Weights of a small mixture-of-experts language model, trained from scratch on English Wikipedia: width 256, 352 SwiGLU neurons an expert.
Below are experts of layer 6 (counted from 0) of a mixture-of-experts language model. Rows are named router (the router's row for the expert) and show model dimensions 0-255. Each number is 128 + 24 x the weight over its row's rms, rounded and kept within 0 to 255. Numbers have three digits each.
Before each expert's rows: a language model's description of what the expert responds to. This comes from a sample of Wikipedia text that the model never trained on.

# expert 1
What it handles: Word pieces right after a capital inside personal names in sports tables and lists, such as D-ol-an, Dro-b-ný, Br-ad-ley, Ibra-h-imi.
router:111103170164080130151134113117130101171149144105136145142130118165128103131162129148127123051101117089120136163117167168138150115132114142125212102145141082157153124108138120115100121114092139078146144128122138115160147146116118137122147133139127149113145147096136137130110121156152105138139081105133151160152089144144158111149135144129164058106084125120128079135130175127159142129144143086105128106118127125142172124132116152136080113144139156113131152143155133132089140156132131115141185168120112126125120096143154073136145152127158138118116125141119103170115098155162136104111129146156124178125125152121156082170143143173123101144157160122144138132099113140173172127127127122128178140129120133101125155145112128135107161126137106145128126108119103168155149158187130

# expert 4
What it handles: First piece of capitalized proper names of places and people, such as Mar in Marseilles, Pal in Palermo, John, William, Saint.
router:113108164195095129128145082148094077104126103110120144144117117171111135157136154135144157104136185113110157165133158141167118106169135135090125120165103100099185138116168126128156127116126123117146135120121135162152156149144155158139104108112124154071174164153130105152130119135114140143131135091114128177168098133105125159121131178153147103132114123160167126112150117116135104141174130092136116151123132092092194143124126152098102100139141115120120107126106159109134113108132132151157142113103139104084144114152063124123144105118136113124138150108134129093116109146081165144113168149136118112138136117129086084122148178140162110139139116084125138128129142124109148179104129110104139083171137109117122115147159121118128148102137131122136121145104095137128183095159113

# expert 3
What it handles: Second pieces of proper nouns and common words after short capital or prefix pieces, such as Fab-ric-e, Swed-en, Sc-ott-ish, tab-lo-id.
router:128107180162081116140079120134100077155137116106110093148125132164145090123125121118114159123143140125125116140136106121154157119137121137100144120113101087144128096113156150116169135132099124125142102159141096118105138142136163135164101137155080094091123110138138119158101109172085171181167103082120193113129136187100141144163124101138147134122110100114127153146100136116141147111124152157130113132115138125116127101135110108089119102157139158114090103118107121145167141101146126170122138137132114142143162146156084128142189137123123128106132146175186117082120136147138153132115132110089127176124170153145092142124126136161140111175110148095154146124091108121165152116126150128110142113131068146106179134145146120099089126141133131117101127127125068129122140130144100

# expert 13
What it handles: Word pieces inside Indian and South Asian names and film titles, such as Raj-end-ra, Ram-ak-rishnan, Thampur-att-i, plus India and Indian.
router:148120166170061100136148118130076119165141119113149076121136145140083125103109129121153151113120124137126156159121174160154113148136142137126163102103109076113125160105153181158081121103125101138159146089131131143068133144101145112163124110151144136075149119147113099155144116095171138118164102176136165173124122133122155108135119148088125148119110102120125126107133119114091103097113137101123115120157140109099125157111122158120107160123128122109094066113103120131120147134116095146122165116120114108145163102137086090113125143142142103138107148147122090125110089127124139099107133095117105127161124114133111137109149141098144141171135143145106137129086161090129171173134104124130159104129108138089120136144140177112124091107077153189130109140119122124090107130137099

# expert 5
What it handles: Single consonant pieces inside technical words like out-p-ut, Hemis-p-here, helic-op-ter, often in military, ship and aircraft articles.
router:113139155156069130131126138133136073113130092113124120149123134136149118128150113147171185101128145152133156156132150123140173155157104150137161138144144086140143080106132149118145091129133130071182087148093127126117175075105157127108071126140142140126141131127160102101172161135168145128127142121085140136142098131142173128130137128150186130121142136151144113100168085125114118138141183124099115163142142130133123136143129109118099128119127055146108110153154149131100090111119152128097148131134133100132155114162097114173118139122141107127144127167088088104121147076114128126123185105144080141127139107115117123116146148154123116136136140101169175159101138107163133155106132104132137122135100121081148117147150113111110129104107112159148153114139113136126111134162075

# expert 9
What it handles: Punctuation that separates fields: pipe cells in wiki tables, semicolons, slashes, colons and commas in results lists and line starts.
router:119106220155123167136106099162095119130141130130096137167140115169121108139141169164146207142154163103129140109100152160137136142117118131107200122183131104120190134090150124101148129080115127097149138130107108146097128095139137132134136102128152118093153128130118090134103121103150145139134109122105131166129082146139137152129097134137127084130121103153100114153118116152106122128133160140103110129148140120091142122154099159101079107130123134083118096115097156111128151132175102147126157157164119106136112137121096119163134125151156085181148141127116083147151139117140150123077131139135111167148144121121101145121126179128118103140129178132127122113139092110145141126110099143150123106148125143117125149177117113117148115155129136130159128124090114137108137136132059

# expert 6
What it handles: Prepositions and compass words in geographic and route descriptions, like of in just west of, on, to, near, north, located in.
router:104119144118011106149102131155103102133158119073139105136154147170126115104167156160134142128138113130129144157149156122137179121144124159094191136139129070107154093119135137093130107117076123084166126137150091146146138143095176160160095115151142134089158158120158140185107135095128153127128126124136151150110143133118153139108120155159139119137096126144118100126176149129125131122157108115094119148123111091105135112118145103118099124140118112110081105132144120105114152126115099133140145130112146083149108126100163117106124105150134106110070162154133090115138128131120156127090119116143102120124114113132158135100134126143141123131151158132163149156104143154147153140145127105111147099128098131122157143155105094159140094103122090130096169129106150148080140103145097

# expert 7
What it handles: Digits, numerals and short values inside stats tables, dates and coordinates, such as £3.25m, 2021–22, 1918, number six, plus football position codes MF, FW.
router:105122152124009121117087135092109069165160099108077111125152113144135134120191147184127155123138160114132137158132153128158138126156129155081186112145130063128128120115114148106128152127118089113127125129132126147129148149107147123125105115143125126112143146123171110152137142102121139149137117111103112138123130144108143128142070139149142098154090130100117107148128152106139128125153130125127131142135155104114106093112146091105101127125130107113084102102178145124118120094147142107092154123117135101111133117130134101131142118127157132143103151159152102092131093097103153106094140111157125157168098166119135134125122149137140100148154138134175158133101144095160163133087081087143170106104099133124131140122096129138131111078146108134119129142080098106082122115141118

# expert 11
What it handles: Function words and role words in political and academic biographies, such as was elected, appointed to, served as, became the Democratic.
router:101085162137075142165152112177072106140166114111119085160168144161114110131152140116136183121154182120131153143123176162137114115146114159107175143132136096137165109109154107128122127091102107086157127116124145150150160131147118123170114093148122120119125127160119105137124104149157161145127138115124158153118109152101149107162123107160147093152094109116138085185121115116132128139134137135089106125118132100109160131101140155111109127117107110092102137120166147075098122092117121133098140132136111148147149168186129135111141104163151153141135132134132087137134120142101151083096138171120094158170104118157107094125113153156155143186148117108125123145129152111106146165130113112075137116130121144134155147133181098133138093131108148122134162144129102158106110116140104

# expert 12
What it handles: Final words or suffixes closing proper names and taxonomy entries, such as Cup, Championship, Racing, School, -idae, -ids in Commelinids.
router:100108168151070090100149112138087090095141139131130108119123088162131144120094155163122130120150175112145144154107176110111167127132123128097146126132106085201094147113127118116138092094097125076136128103108103154172126098176152121146085105169153142101153125148149126129150112058112164170143133109135113119108104159122147099143125121135132080143109112107109072114140126093158105174162137120141071138136172121103142127113127150106105139130103123101109098072145176159130144121145147107138165136099129123141118127149149136141170160134102113150126141136144096116123109126132141119138154116116111164135138104167093123107136162138118115152155146126112156108103126141135147120136110087108124122133092154095124141133157149150107102148113139147112149131101132141108184131159122

# expert 8
What it handles: Function words and modals in explanatory prose, especially to after verbs or nouns (found to, ability to), plus of, can, must, not.
router:114096155108015102130076109098104087114122121101159086131143130131126134126173152150141144107134144118095124185112189099175145128139099163088156141145119076158135090110114092136151122153097125094133130111146107138132132156124145119141100122142137106118189138112153102146141121124158168148153144121108152151139124142115149151130100152147185114133054147106136122172121166129109095122136134120134125131134166091107121145133148117145087143156130103111109114095171153135089119144134145144096147145135122108126141124098116114146147106168135120138115133182124098117131121128105139109084120158150136115122132136122124112128126131141113135153143124115160148141109107121149143109113092090110162129137118095131145139138141107144107093100116149168093169172079138123097147132138126

# expert 15
What it handles: Second pieces of uncommon names and titles after a capital, such as V-az-iri, Gu-ant-anamo, V-erm-ont, am-az-onica, often in tables.
router:126113180156076143131113133136117094102174146113163129143137098120124091151113111154149130099148174120126107150183136071204128079157085151132186107151107079123143073119157129121119140131127123103138130118148123126123110095130101112099137115193138162103147103170123136127125141139108104088128145102153138117097127147142151103128136160116166106143093132108125131160123165121141122161121147129088129142155143114099155142122131160133113111103137089130132099140144139128083157120131134139101142093132149151118142150116138093106142099127114116187105149196144130116161096089107150130113137144120114122173183135126161136103166172123167115124126139098123125126106129128092182129115105116087170107134099132133119149122146120093119116136125136115101121094095151144116135129143107

# expert 0
What it handles: Markup and first tokens of new lines or sections: heading markers ==, ===, paragraph breaks, opening quotes, capital letters starting headings like Summary.
router:116167148160132175137178095127118070133139141097131086172117151130107112153123118148191171144140176125165115149134163115142137144156135120091180114148136079179163131112193131120115103129123121117134101120132162127095159126101137165140122114151125144122181113117179101161133096138134132129187107129117132121096117135137131142186096111176123104118148111108131133158139128099110116120160168106099105110096110139134143106128117123146092091142080141103092103112092128110143112115178152150133133139144102134125131106131138122120117122127142124142119138169156079135137078142130143167070134108109100151116175111148129103131158155109113149116138146134157128147126137154148126114124108106152171084127102132142120169141159130129142108101103107158150130147089128129143162125118115

# expert 10
What it handles: Continuation pieces of common everyday words after an initial letter, often verbs, such as h-ides, sp-ending, w-orn, b-ranch.
router:122063143123084122143147091137113121141174130071129151127149117129109143132127145143156151110173135098123146120108119122152129110125093120117139116143128075134104105093100125105144134125095118136147128106099145108160128106114121152132136119174116115111148166113156113135136121136129131156161155134122120155134117145100128126162135141147141120108123058159088130158107121110101116151159159101092113153137105124123129158085128159127101117142130137124099108121123130114128135079142176169107098144163135103121108138132131104154148097137116089109134136142115110111094125137122165102120139173156105158131120120150132106129155135176110101140096184077152130111078119094156171111132074065140128086071116139113128121131139124144129148144123094115125189175085104155101148168182112

# expert 14
What it handles: Suffixes completing abstract nouns and participles, such as -ation in presentation, -ment, -ing, plus nouns like film, song, century.
router:100085141119081093137118070179065121145177111131123127141134101157156121124162124172147165106127150149112190167123160116116103099168103117099129118144130089133124112111155155135133113096120104131155118100106112126119137140139151152111109107138133115142166150154175097124148100092106166109125164138141126139137100176109136166116123138163105103099106115094130103155137141099092083142108141112105072133078157127112182145146108131127094107126105135106088076148148147116143123141174135175128136151144121110114189111138128092117163163122132103118095133117148093118137137136096152134110137152130095136124128127180122131120116141130172129146152145141144141132106126118156141141131108107109155121122094173088138154118127107109091147149118130153160150131103128129093150163142139

# expert 2
What it handles: Opening piece of a lowercase content word, often after the or a, such as p in punk, pr, pl, cl, and the article a.
router:189149146161098146132157114142142076120155128132133130162159105132140092109142154150194162150152129087098157152109160134137127090128129138114179104151159088110126100122132090106155107125121147120172131077080141136156152123155149153131128111142117130096147106160150131195132124106112149127176121141142146162114135134116119146152107165117182133107136115110123121122167121111117121113153095096105120134137119150102136176149101134096089130124115113124132100147132120097125142126176160158101155173156104132115160133148130113149139133123145098122112154130149097115151117114072120082131152142124119155138141163132128107110118126089132113143175106145184138132096132119150142139090118077109163124118100122106148115182100127134108124170133116144127170085081106131100154122131113